Experts of a small language model.
Size: 13 layers, width 96, 5.8M parameters.
Experts: 40 experts in each of 13 layers, a sigmoid router.
Training: a variant of SOAP for the experts, 223M tokens, 7386 steps.
Below are experts of layer 10 (counted from 0) of a mixture-of-experts language model. Rows are named router (the router's row for the expert), gate (a neuron's input weights, with its number), up (a neuron's input weights, with its number) and show model dimensions 0-95. Each number is 50 + 15 x the weight over its row's rms, rounded and kept within 0 to 99.
After each expert's rows: "comes after" lists some tokens at least twice as common just before its tokens as in all text. This comes from a sample of Wikipedia text that the model never trained on. Tokens count by the router's weight.

# expert 29
router:53 68 55 45 50 35 38 60 65 65 30 66 36 54 51 43 61 36 60 39 56 68 45 58 30 70 34 31 63 79 35 38 44 54 39 53 52 53 40 47 40 63 11 56 62 63 52 45 17 53 32 39 39 77 47 29 60 64 60 55 73 62 43 58 54 41 27 24 82 46 73 40 53 40 48 42 37 47 46 49 64 22 66 76 37 37 31 76 16 43 34 63 72 49 59 66
gate0:46 47 29 69 47 42 46 74 60 60 34 41 78 49 45 18 52 63 68 28 28 40 63 59 35 39 46 53 45 69 38 48 47 27 52 58 57 48 19 51 44 78 48 37 67 87 56 56 48 50 54 54 53 40 68 59 58 70 23 59 62 27 37 69 72 55 52 36 51 38 64 46 32 34 53 74 26 17 67 65 50 46 46 74 43 55 46 52 39 70 61 15 64 36 65 57
up0:53 52 51 58 37 57 61 66 76 32 38 69 43 63 49 50 39 62 68 79 40 78 44 04 55 54 33 69 57 51 20 62 69 33 39 70 73 49 13 59 51 46 62 75 44 42 35 47 59 43 45 40 68 42 15 54 65 40 32 54 53 32 44 37 59 59 45 77 32 54 58 50 43 51 69 36 57 76 66 59 58 64 32 47 46 79 48 48 55 36 52 48 76 37 39 47
gate1:26 37 51 34 36 49 20 62 33 34 43 43 52 53 42 57 28 45 56 46 40 47 60 41 29 65 24 55 71 74 46 42 59 53 47 33 36 43 74 42 36 44 19 74 68 43 40 58 20 65 44 23 47 43 49 47 62 47 46 46 57 49 71 40 50 48 43 47 96 23 77 33 50 68 63 47 26 45 61 40 61 18 47 78 42 59 43 36 44 70 56 52 77 53 62 49
up1:43 44 98 82 37 50 56 34 69 26 36 34 56 67 47 47 38 51 56 51 70 51 27 74 51 60 41 71 70 56 52 33 49 46 50 54 59 71 68 16 58 41 46 47 09 61 80 76 47 57 35 17 61 50 57 43 67 47 66 45 53 59 54 69 45 50 55 51 72 59 37 40 62 47 53 61 67 53 54 58 51 45 73 48 39 56 53 56 46 71 46 37 59 84 52 71
gate2:60 72 40 54 45 26 35 57 41 65 33 50 41 50 47 84 43 42 57 62 54 39 67 76 75 61 35 51 39 77 44 56 46 30 30 70 49 60 33 29 22 46 22 65 68 60 53 39 16 61 35 43 65 57 71 41 70 74 41 38 39 59 43 48 64 38 60 48 46 39 71 38 74 68 54 75 50 48 69 30 58 17 48 58 50 61 27 59 37 71 40 42 49 62 35 40
up2:56 70 39 35 28 49 85 55 38 63 94 49 38 63 34 51 43 61 95 46 41 52 35 43 39 28 36 34 65 41 48 68 41 43 56 47 36 50 35 46 30 40 38 45 40 53 74 72 58 62 36 41 84 54 38 54 47 56 13 40 44 58 46 49 28 30 64 58 67 59 22 47 52 50 30 59 68 40 46 62 45 54 43 57 37 65 40 36 19 47 67 57 40 71 45 60
comes after: " ", " |", ":", " (", "\n", "°"

# expert 9
router:71 48 32 81 50 57 82 35 45 54 42 49 54 43 64 39 68 56 27 56 28 86 36 64 82 80 16 44 61 69 49 68 54 49 52 68 48 61 40 26 30 66 36 28 69 59 42 21 54 64 45 43 72 57 62 65 52 48 43 76 66 51 45 40 54 36 34 27 63 55 34 42 59 66 66 41 50 63 34 42 59 59 76 44 44 48 53 63 23 40 46 53 46 61 41 47
gate0:69 45 39 43 74 39 55 39 52 37 36 63 54 63 64 52 73 54 64 53 37 66 39 64 65 49 15 51 56 80 78 72 49 43 47 73 53 67 45 40 68 51 63 56 54 46 50 18 34 52 41 72 63 71 33 47 51 57 48 52 48 34 25 64 51 40 21 13 71 33 58 60 74 71 52 47 34 40 52 47 56 27 32 69 21 50 62 36 30 17 53 51 51 43 42 54
up0:44 24 37 48 48 54 30 54 49 37 50 33 54 38 24 40 33 55 64 48 47 23 57 46 58 60 35 27 78 25 49 68 35 30 61 64 47 23 70 63 24 53 66 36 46 33 52 51 31 67 32 44 55 40 54 54 27 27 32 36 51 55 39 43 45 18 67 53 65 64 63 50 69 65 68 86 70 47 41 51 27 80 75 67 56 47 61 53 36 43 54 26 42 51 50 39
gate1:78 32 70 57 58 59 34 50 59 32 39 26 70 45 57 46 64 53 35 46 49 58 11 66 43 80 49 66 75 62 38 65 58 45 68 56 50 41 29 50 55 57 71 44 78 56 69 18 70 60 77 23 48 40 57 59 79 61 44 36 44 41 26 47 57 42 66 31 54 39 38 29 40 54 56 49 29 60 59 61 70 72 49 44 34 73 39 34 40 59 51 35 61 68 66 59
up1:41 47 46 74 41 49 25 26 48 67 54 53 86 58 60 46 48 27 32 31 56 57 45 65 41 54 73 47 56 58 50 55 55 15 79 64 90 30 66 71 46 61 66 37 62 44 52 55 73 57 43 69 63 70 33 34 44 61 50 39 42 61 68 58 54 50 45 22 47 34 50 30 53 59 60 49 41 68 14 61 41 54 61 43 53 47 32 28 60 58 82 47 35 61 73 50
gate2:48 40 53 63 55 62 58 63 58 13 46 34 38 47 55 67 48 63 28 40 33 68 40 60 53 76 26 66 56 51 58 69 25 44 27 46 31 60 36 56 41 72 31 14 88 57 23 46 29 53 71 74 59 36 54 40 79 73 60 63 64 37 45 50 47 57 50 41 46 64 59 43 61 54 68 48 80 60 54 50 59 56 65 45 36 38 77 33 35 59 47 43 76 56 54 34
up2:54 53 65 40 35 42 22 82 38 37 82 50 62 44 50 55 28 53 46 34 51 63 40 37 69 74 70 59 29 64 48 28 57 35 60 29 54 65 53 26 76 22 49 49 21 50 48 41 48 41 33 43 33 50 45 65 37 56 51 37 43 34 45 53 50 24 36 75 27 29 31 29 55 54 44 50 49 41 52 52 58 40 54 62 25 31 43 50 49 36 46 33 96 75 38 45
comes after: " ", " |", "\n", "|", " |\n", "20"

# expert 31
router:49 41 57 53 59 40 60 42 56 57 65 63 54 50 41 28 63 57 82 45 53 71 28 51 51 52 42 60 52 76 80 60 30 38 63 71 43 49 58 67 33 52 29 44 62 63 51 55 04 44 56 34 52 45 43 44 67 85 56 60 66 45 46 29 52 65 12 46 62 41 56 26 52 63 58 08 50 60 62 42 36 64 37 43 32 32 50 67 67 40 66 27 26 46 70 56
gate0:74 49 45 44 66 44 20 53 36 50 54 55 70 77 68 60 83 39 66 36 50 53 56 50 33 46 34 59 53 61 48 43 77 40 64 48 35 71 74 63 65 51 38 32 74 48 37 56 62 41 72 29 49 41 55 32 61 38 71 57 81 50 46 24 60 42 07 42 51 38 64 50 48 55 40 37 48 68 74 32 22 65 41 41 39 79 42 43 70 58 43 46 40 27 47 67
up0:30 44 57 36 29 73 45 53 31 70 25 53 31 49 27 68 68 56 49 38 61 45 55 78 45 55 51 67 50 44 61 41 15 73 76 65 56 51 35 74 51 52 52 36 37 71 60 34 48 55 55 56 69 17 49 43 47 52 58 81 59 39 43 43 42 81 18 45 44 35 38 74 57 57 55 49 39 45 39 46 64 38 52 76 71 57 56 41 49 39 29 81 33 38 25 47
gate1:32 47 44 52 33 40 33 36 39 33 51 51 47 36 45 42 71 76 61 32 33 77 25 75 58 35 55 48 75 50 59 40 51 54 27 48 38 32 80 59 50 49 60 74 72 47 46 49 46 46 52 35 61 43 71 61 44 71 60 71 55 77 54 15 49 57 46 41 65 32 70 55 74 30 31 22 60 27 38 65 64 61 25 66 34 59 36 77 53 55 36 37 39 61 49 68
up1:62 49 43 51 46 59 69 41 03 77 44 36 35 42 65 46 28 72 47 64 49 55 55 65 34 48 68 30 33 52 71 71 61 62 73 47 46 50 35 61 61 56 75 33 55 51 61 81 57 80 58 53 41 48 59 32 52 60 45 50 65 60 60 58 50 26 69 64 65 46 18 50 47 34 30 81 55 45 41 53 75 68 64 51 44 66 20 51 67 63 35 45 53 40 23 45
gate2:66 43 58 70 54 38 54 45 62 62 50 41 44 38 50 89 72 56 44 54 81 58 34 53 51 58 93 32 48 66 71 75 47 50 65 48 60 53 60 26 52 37 34 44 49 47 51 52 56 16 65 54 41 48 48 79 51 57 55 41 76 36 39 48 33 65 27 89 31 61 48 61 60 48 55 13 72 58 79 56 51 64 40 31 40 56 56 42 41 37 33 59 40 55 34 43
up2:39 46 81 33 49 60 29 63 37 62 37 69 41 34 80 26 63 39 43 64 66 29 38 82 39 43 43 60 42 65 40 61 53 66 40 84 36 67 46 67 50 82 53 38 74 65 65 43 52 46 44 74 46 57 66 66 57 49 42 42 46 54 46 81 60 58 23 43 61 48 50 50 48 65 73 36 54 28 62 40 64 90 46 36 72 37 42 36 48 56 63 67 29 38 59 48
comes after: " ", "20", "19", "–", "18", " ro"

# expert 11
router:38 38 31 41 61 66 48 40 64 57 36 61 61 34 55 45 57 44 27 77 43 81 35 66 83 58 37 05 62 56 48 72 56 31 67 60 37 60 40 47 34 89 24 35 64 65 24 46 42 56 55 53 37 47 60 34 48 42 51 72 57 44 59 37 46 47 40 38 72 56 47 22 27 49 71 29 68 49 72 56 68 44 51 59 48 75 45 64 59 59 39 52 34 44 33 43
gate0:36 46 71 45 40 59 66 52 50 53 44 67 46 23 38 41 33 28 48 58 53 48 46 82 84 55 35 28 27 63 44 34 34 54 67 43 50 37 59 57 24 72 26 50 39 46 55 30 25 76 56 35 76 29 59 51 36 82 42 66 62 57 45 53 60 43 43 56 48 62 51 30 72 61 42 55 49 35 36 26 55 48 43 62 47 68 56 47 59 32 72 95 34 57 36 65
up0:53 53 58 44 54 60 49 14 47 34 34 66 45 43 53 70 42 68 36 41 54 37 41 81 66 70 72 19 50 69 48 48 52 72 33 45 68 56 31 57 31 48 53 52 78 43 49 24 29 37 38 71 69 56 58 55 45 60 62 51 48 28 69 67 49 61 55 60 56 40 70 38 55 45 47 67 80 79 34 68 62 70 56 80 27 65 29 22 53 60 58 71 47 54 38 41
gate1:56 58 29 37 72 43 48 42 58 60 41 48 51 49 45 46 39 92 35 31 85 67 36 64 41 44 64 67 47 59 57 69 69 43 56 36 45 26 57 43 49 85 55 39 47 49 22 63 53 56 68 71 30 44 74 27 53 66 52 99 26 44 48 70 39 46 42 55 67 46 55 27 58 55 36 20 54 51 37 48 67 44 40 56 58 56 44 57 63 46 60 46 21 37 39 34
up1:62 58 61 63 68 67 52 66 60 43 32 60 42 87 68 50 38 32 61 51 36 58 34 49 39 47 31 25 19 46 57 44 56 65 73 20 22 42 49 51 47 28 63 50 32 42 55 84 18 48 62 44 47 48 61 73 31 59 23 46 79 58 42 54 68 50 52 27 67 39 45 70 27 66 40 62 30 54 61 52 48 45 44 50 49 50 47 53 52 49 48 28 64 64 09 49
gate2:41 30 39 61 64 44 31 42 89 53 61 58 55 54 70 40 50 55 26 50 51 62 55 65 58 70 52 44 73 56 51 24 50 37 52 70 64 51 25 55 71 47 53 57 58 65 53 48 62 27 66 59 27 37 70 24 28 45 39 66 50 57 29 60 34 60 36 61 48 25 35 53 47 72 67 32 59 82 60 10 61 76 56 62 47 54 71 60 81 44 50 31 39 53 49 64
up2:22 43 44 52 72 29 77 30 54 46 63 55 47 48 38 57 57 53 13 61 63 41 40 59 52 68 32 64 57 65 24 68 64 52 46 56 79 43 62 34 53 35 42 35 47 30 73 74 52 39 57 29 62 37 37 27 89 60 56 62 34 65 53 39 43 29 52 45 33 43 66 33 51 26 54 62 76 27 53 76 52 70 53 33 53 46 52 59 64 46 44 59 38 31 78 38
comes after: " ", " |\n", "20", "19", "0", "1"

# expert 37
router:51 77 50 51 62 45 58 61 62 57 77 73 39 53 52 58 52 54 23 43 43 62 54 62 49 40 27 00 57 65 31 49 64 42 26 54 46 64 51 45 46 73 35 44 61 40 52 56 61 57 57 43 61 47 50 42 51 57 26 69 38 36 40 35 43 37 58 46 63 55 54 54 52 41 76 05 50 60 48 47 64 42 53 36 36 46 63 71 14 49 70 46 45 36 63 32
gate0:32 38 66 28 47 56 34 54 65 50 59 54 71 36 39 65 50 60 40 52 60 43 35 50 49 44 32 16 66 61 40 50 40 56 58 57 53 37 67 45 53 85 53 59 47 75 47 65 49 49 37 37 61 57 67 60 76 46 35 53 54 42 09 48 30 62 66 72 43 66 34 56 55 55 79 39 72 33 40 53 41 38 44 37 46 47 16 61 00 44 53 54 76 49 72 44
up0:64 56 45 38 60 45 33 36 40 77 70 29 46 54 79 36 31 55 64 32 68 32 52 38 68 38 79 48 50 49 40 22 32 39 65 39 45 66 50 51 39 32 33 64 51 39 59 63 52 44 24 49 37 65 47 17 53 41 65 30 56 45 64 72 55 64 58 24 59 52 35 90 56 50 48 46 55 59 37 82 58 72 69 49 78 51 23 34 42 60 30 62 60 42 54 37
gate1:67 61 46 83 45 66 66 68 72 30 53 38 64 47 70 37 77 46 52 70 48 24 60 47 48 86 15 46 40 51 48 51 43 05 45 62 61 49 51 60 39 45 34 22 48 60 53 26 47 59 65 47 52 60 32 67 84 59 34 46 35 39 35 38 74 50 54 54 76 54 64 50 34 49 41 49 57 74 58 77 34 40 48 45 27 53 51 68 54 40 36 52 65 58 60 50
up1:45 43 67 47 43 59 30 51 27 57 60 65 84 85 57 71 40 51 39 36 59 66 43 49 30 40 64 29 54 38 64 37 58 42 22 76 59 33 52 73 52 71 44 55 34 32 40 66 68 35 58 66 43 55 44 52 45 62 35 66 40 75 73 12 52 50 30 48 50 86 39 38 43 59 61 46 39 44 33 34 47 62 37 58 58 15 47 66 65 38 24 36 47 42 46 54
gate2:49 44 47 60 59 20 64 68 55 67 33 94 73 53 45 41 59 77 34 33 25 77 69 57 52 61 57 34 46 66 42 53 79 59 29 47 77 37 78 48 56 52 48 24 70 67 47 49 78 58 67 64 29 47 70 59 59 50 30 64 24 53 36 56 61 62 32 47 58 46 44 48 35 66 68 31 41 65 62 49 36 37 38 45 35 35 67 67 40 62 61 52 60 56 52 44
up2:33 47 53 41 52 61 76 91 57 63 56 51 68 69 58 43 45 52 45 36 47 64 60 51 38 56 58 48 77 44 46 58 47 41 64 54 61 49 68 71 57 89 49 80 05 32 45 10 44 74 40 46 35 52 25 42 45 40 40 58 57 77 28 60 54 48 33 55 70 53 52 64 27 54 44 32 23 56 66 38 53 37 33 58 69 29 55 74 62 45 49 50 51 45 57 43
comes after: " |", " ", "|", ";", ":", " ("

# expert 7
router:39 56 59 33 32 59 71 46 63 44 32 54 38 66 43 43 42 45 51 60 46 78 38 65 40 50 49 30 85 56 54 59 51 26 81 45 46 41 64 55 31 89 05 32 57 67 27 49 60 41 52 24 36 67 66 50 51 54 48 64 65 40 50 40 38 47 32 52 37 43 60 31 53 56 71 26 34 56 68 61 87 48 67 52 43 50 63 67 42 42 42 34 73 57 54 75
gate0:49 38 27 68 56 55 55 44 46 66 34 45 51 39 49 38 50 53 29 63 56 61 36 91 38 24 60 50 72 60 41 83 63 29 79 35 56 33 45 64 39 27 11 63 38 35 53 58 65 36 42 29 52 29 77 54 54 63 50 35 54 57 55 36 48 28 51 47 37 47 53 50 44 35 72 51 38 65 52 52 55 41 58 33 00 47 71 57 31 41 57 56 53 63 36 60
up0:35 58 68 63 58 70 60 80 53 59 26 51 25 54 29 84 45 62 67 62 58 68 48 45 38 55 49 30 59 49 64 47 34 67 59 36 77 52 60 68 58 53 67 36 48 57 61 38 58 55 57 51 70 36 49 51 46 68 34 46 44 32 63 14 25 43 41 58 42 50 43 60 35 45 13 71 23 31 62 58 41 47 44 74 32 40 55 53 32 11 20 40 48 41 52 47
gate1:30 41 72 50 26 26 52 68 38 42 57 46 59 58 18 42 38 52 47 55 37 50 54 23 52 47 42 35 38 49 73 85 28 38 61 59 27 44 39 61 54 61 35 11 79 74 62 54 33 21 56 67 54 50 67 24 58 60 63 69 68 76 68 44 51 55 56 63 52 28 62 54 64 61 71 54 54 54 60 64 37 56 50 28 54 60 58 79 31 33 47 46 54 63 50 65
up1:49 55 64 44 44 36 44 34 39 42 56 48 71 48 62 52 42 82 53 39 61 53 41 72 72 34 53 65 56 58 26 19 93 34 56 64 39 42 62 61 54 63 27 50 20 55 26 23 60 68 51 33 44 37 24 67 56 51 65 61 40 61 47 23 53 67 67 36 37 35 69 59 48 52 37 59 50 43 34 46 47 39 72 49 46 78 48 46 47 67 21 38 57 72 37 83
gate2:48 59 70 42 59 41 56 45 58 80 31 80 59 36 47 25 78 66 51 29 67 71 31 63 25 55 56 33 78 40 48 30 95 52 54 51 43 25 46 54 69 42 28 22 52 43 64 55 54 59 53 45 37 72 61 41 39 50 35 44 40 51 43 63 37 42 37 55 72 38 86 43 55 48 57 41 53 65 54 43 71 59 76 30 49 38 60 68 36 39 32 40 65 48 35 46
up2:49 24 32 75 56 63 54 79 43 68 45 61 40 47 63 33 35 22 89 44 48 54 41 54 43 34 78 67 45 30 54 55 46 30 51 35 14 38 37 25 25 89 43 42 59 58 22 40 57 55 51 56 40 67 52 38 62 41 36 53 59 69 43 41 57 54 27 31 32 47 58 62 46 54 52 55 30 43 71 47 42 18 51 50 54 35 43 31 31 38 36 35 56 46 36 38
comes after: " ", " |", "0", ".", "1", "20"

# expert 5
router:47 66 68 75 52 58 48 36 57 35 43 52 41 69 45 43 56 62 49 48 28 48 18 41 31 69 58 45 62 74 58 41 75 19 65 49 35 47 60 47 35 56 28 50 57 73 56 62 46 33 45 48 54 37 47 31 42 28 76 83 09 80 39 46 60 48 63 67 82 67 61 45 54 38 37 61 59 56 39 33 65 31 52 42 45 37 88 41 49 38 49 58 44 70 50 37
gate0:41 51 55 50 60 42 34 56 50 32 37 48 48 50 38 47 49 40 53 54 46 61 47 35 44 56 78 56 33 55 49 88 26 68 77 46 21 36 63 53 53 70 35 36 68 75 61 77 57 28 52 54 79 55 77 35 61 42 87 57 50 55 52 42 72 70 35 65 71 58 48 25 56 61 39 34 35 63 44 71 35 51 38 62 52 39 46 29 57 46 70 78 57 24 72 31
up0:23 67 70 53 37 43 72 22 44 70 45 73 75 42 34 51 26 44 21 51 80 68 66 36 56 39 59 53 39 52 59 40 28 72 50 60 43 28 38 64 73 45 74 65 48 36 52 52 38 44 52 64 69 50 70 55 47 45 45 35 63 64 31 26 67 50 33 51 48 49 53 45 43 05 58 49 33 59 55 39 56 73 49 56 40 69 13 49 46 70 50 36 52 51 31 63
gate1:61 71 58 57 50 28 19 16 53 25 23 57 65 73 54 41 16 71 53 33 63 63 18 64 54 43 30 38 31 43 33 64 71 53 26 61 40 69 32 11 24 44 37 64 42 60 47 50 47 43 54 54 44 67 58 56 58 46 60 79 43 47 60 57 47 57 50 47 48 63 49 26 70 75 37 54 73 39 36 36 45 51 58 28 69 40 40 47 54 64 43 41 52 48 44 48
up1:53 37 56 44 32 56 47 63 50 54 56 25 54 56 49 43 65 45 45 72 38 56 19 63 50 18 53 37 35 46 72 50 33 49 86 27 44 20 21 62 55 57 37 36 60 40 46 58 57 47 42 64 74 58 53 49 33 56 69 49 57 63 42 34 46 34 24 10 56 19 54 35 49 59 43 56 70 78 24 76 44 46 41 74 38 48 55 52 60 40 64 54 36 36 19 56
gate2:59 59 62 65 63 59 40 55 79 32 56 45 41 43 35 58 63 20 20 44 59 41 32 48 39 61 69 30 25 47 33 56 49 48 56 59 72 43 72 33 25 48 40 66 51 47 58 86 62 44 19 22 57 53 27 19 64 65 65 68 55 29 58 65 57 58 57 55 75 65 44 48 53 33 42 48 52 43 26 51 47 61 55 45 57 28 37 52 84 57 67 49 42 60 65 24
up2:67 61 45 44 37 27 51 57 56 43 57 66 30 65 50 51 42 23 56 24 62 55 35 22 30 81 51 34 58 53 65 55 82 49 56 17 44 53 65 53 34 59 49 57 65 50 60 58 21 30 29 54 41 45 52 67 68 71 68 39 58 57 49 58 51 14 42 34 67 45 57 49 34 80 65 56 42 55 43 53 61 47 43 60 42 24 25 57 70 51 71 33 53 89 52 60
comes after: " of", " in", " the", ".", " and", " to"

# expert 4
router:38 73 58 49 25 41 44 50 64 64 57 52 35 44 26 37 48 46 24 40 36 23 40 34 34 54 58 21 45 86 53 41 64 65 46 59 51 77 60 60 52 61 58 64 64 55 62 55 67 27 18 52 31 66 43 60 71 55 50 49 24 71 23 47 47 59 42 67 59 60 71 31 62 53 53 26 40 57 66 21 29 39 61 62 28 35 52 53 23 40 61 40 57 54 76 40
gate0:71 27 48 17 46 77 27 45 54 50 50 56 37 38 27 50 60 65 53 62 42 34 39 58 36 53 71 18 37 52 57 71 52 63 47 54 45 59 58 45 18 45 51 47 42 61 42 63 73 46 36 73 79 47 41 41 55 23 33 22 60 45 05 54 23 72 40 57 58 57 56 56 58 74 45 45 30 58 58 33 43 45 36 31 35 49 25 34 48 35 55 66 66 32 39 49
up0:51 50 84 54 73 52 33 54 53 55 43 54 63 56 54 38 47 51 41 60 57 40 47 40 47 64 46 54 41 50 62 69 30 51 33 56 43 52 59 46 49 21 46 55 29 66 56 56 64 65 78 31 70 28 59 70 37 87 47 41 81 54 58 33 34 33 77 67 45 63 47 58 56 59 57 53 50 22 80 75 51 54 46 39 16 34 79 75 47 80 56 62 52 25 30 36
gate1:51 27 58 49 25 54 33 44 78 45 54 42 43 48 56 61 44 77 57 75 75 36 64 25 30 42 42 42 18 59 57 45 66 57 69 51 23 89 47 68 69 37 39 73 29 35 41 47 57 52 43 71 52 57 43 47 70 51 64 47 41 65 46 35 30 75 37 59 60 49 34 51 61 32 36 51 56 39 69 41 51 41 76 25 44 83 55 74 46 40 55 46 42 43 61 24
up1:44 69 55 38 31 70 69 63 62 59 54 57 55 59 61 39 37 24 74 58 52 55 58 23 52 24 53 42 41 56 34 48 62 37 83 81 36 34 60 63 49 65 55 52 69 34 21 41 52 46 13 61 53 64 47 38 59 54 64 46 75 33 46 69 56 48 58 52 27 35 35 35 61 68 18 62 77 40 26 52 31 27 63 34 61 42 43 39 36 75 55 32 46 47 58 56
gate2:34 45 60 71 28 75 42 51 41 55 20 35 62 30 43 35 45 59 11 53 47 59 49 51 55 56 50 43 41 71 74 56 83 38 35 67 36 50 54 52 56 75 77 52 45 44 30 38 62 38 37 65 74 64 47 42 55 54 55 18 42 34 39 33 42 59 45 47 42 34 56 64 70 64 40 26 56 54 56 45 36 52 39 65 28 22 41 39 65 51 57 16 50 27 52 15
up2:49 62 47 78 56 69 49 63 55 55 40 47 54 74 12 48 57 31 33 46 49 52 36 33 54 70 84 56 51 44 63 31 74 53 29 34 35 47 36 65 49 53 39 53 74 50 56 38 73 56 38 70 55 47 69 50 57 55 61 32 32 65 61 57 50 71 49 42 48 49 52 48 36 27 48 00 36 70 64 56 31 52 63 59 40 47 56 73 39 32 42 23 78 66 34 61
comes after: ",", " the", " of", " in", ":", " at"

# expert 19
router:39 62 57 65 63 30 41 60 58 54 61 38 22 89 62 56 50 42 26 41 38 45 33 47 64 63 32 26 79 73 54 72 39 64 60 63 56 33 55 66 61 58 30 41 63 47 27 53 69 49 55 42 36 45 42 38 77 49 59 59 39 52 61 41 69 70 58 41 55 66 30 69 81 41 45 34 27 64 47 52 42 45 41 55 37 32 41 32 33 29 29 47 57 37 90 32
gate0:41 68 59 66 44 73 68 52 73 41 58 37 61 53 69 37 63 75 45 40 37 54 50 57 51 51 58 29 68 29 58 75 63 64 43 76 37 31 66 81 43 47 62 50 85 53 39 50 74 65 40 39 38 65 58 30 39 42 34 39 29 59 67 42 74 62 58 47 84 65 28 44 67 62 59 35 43 50 45 45 30 26 44 36 29 42 27 51 43 65 64 39 46 33 81 41
up0:74 18 67 25 34 59 53 46 62 55 47 39 35 43 26 54 35 46 76 62 51 64 67 50 75 75 61 66 64 49 41 60 73 37 53 69 23 30 64 33 58 16 83 41 56 44 67 46 24 50 48 44 51 51 58 41 66 22 55 44 55 57 41 23 51 67 68 61 43 29 60 74 30 39 63 76 43 37 27 31 52 52 65 34 56 47 41 53 71 44 48 58 63 61 57 50
gate1:43 41 55 21 55 59 62 57 55 34 66 43 19 27 38 75 53 64 51 53 33 56 40 39 51 73 29 30 33 53 52 59 50 43 67 49 41 82 65 55 54 27 57 50 42 58 69 82 42 69 27 45 22 63 21 57 46 42 60 57 72 37 42 68 38 57 78 56 65 39 70 63 59 63 42 56 45 53 50 69 45 59 23 57 29 31 56 37 44 34 39 73 22 73 64 45
up1:36 32 35 51 35 61 59 52 49 38 49 30 14 66 43 65 51 57 71 80 33 31 60 80 58 45 47 43 83 51 59 52 78 63 62 59 64 69 30 66 53 52 46 35 51 60 52 38 56 77 41 35 49 83 45 75 62 41 33 36 52 54 65 55 78 40 35 39 77 21 54 47 53 51 41 54 52 77 54 60 62 44 45 38 51 56 55 27 44 72 54 52 47 72 38 82
gate2:53 79 57 47 46 39 36 60 37 57 41 25 18 49 39 53 48 43 52 59 63 33 83 54 35 69 50 44 41 77 79 73 57 84 38 69 49 41 48 37 56 57 78 47 43 14 54 35 57 47 48 38 80 69 35 50 40 63 55 44 69 34 51 49 59 28 49 56 67 79 51 29 45 50 12 54 55 38 52 64 57 30 28 51 41 25 40 56 47 31 38 59 58 45 36 61
up2:33 62 50 82 56 38 60 47 69 48 43 67 50 60 41 26 28 49 56 70 64 51 33 48 52 43 50 40 40 46 87 47 85 52 56 28 50 54 41 26 38 59 44 46 60 72 43 68 37 57 63 24 33 68 29 61 44 58 51 71 67 58 59 56 55 62 34 39 47 23 35 66 44 30 64 61 36 31 74 60 25 58 32 72 50 61 68 54 76 77 44 18 48 42 57 36
comes after: " |", ",", "-", "|", ".", ":"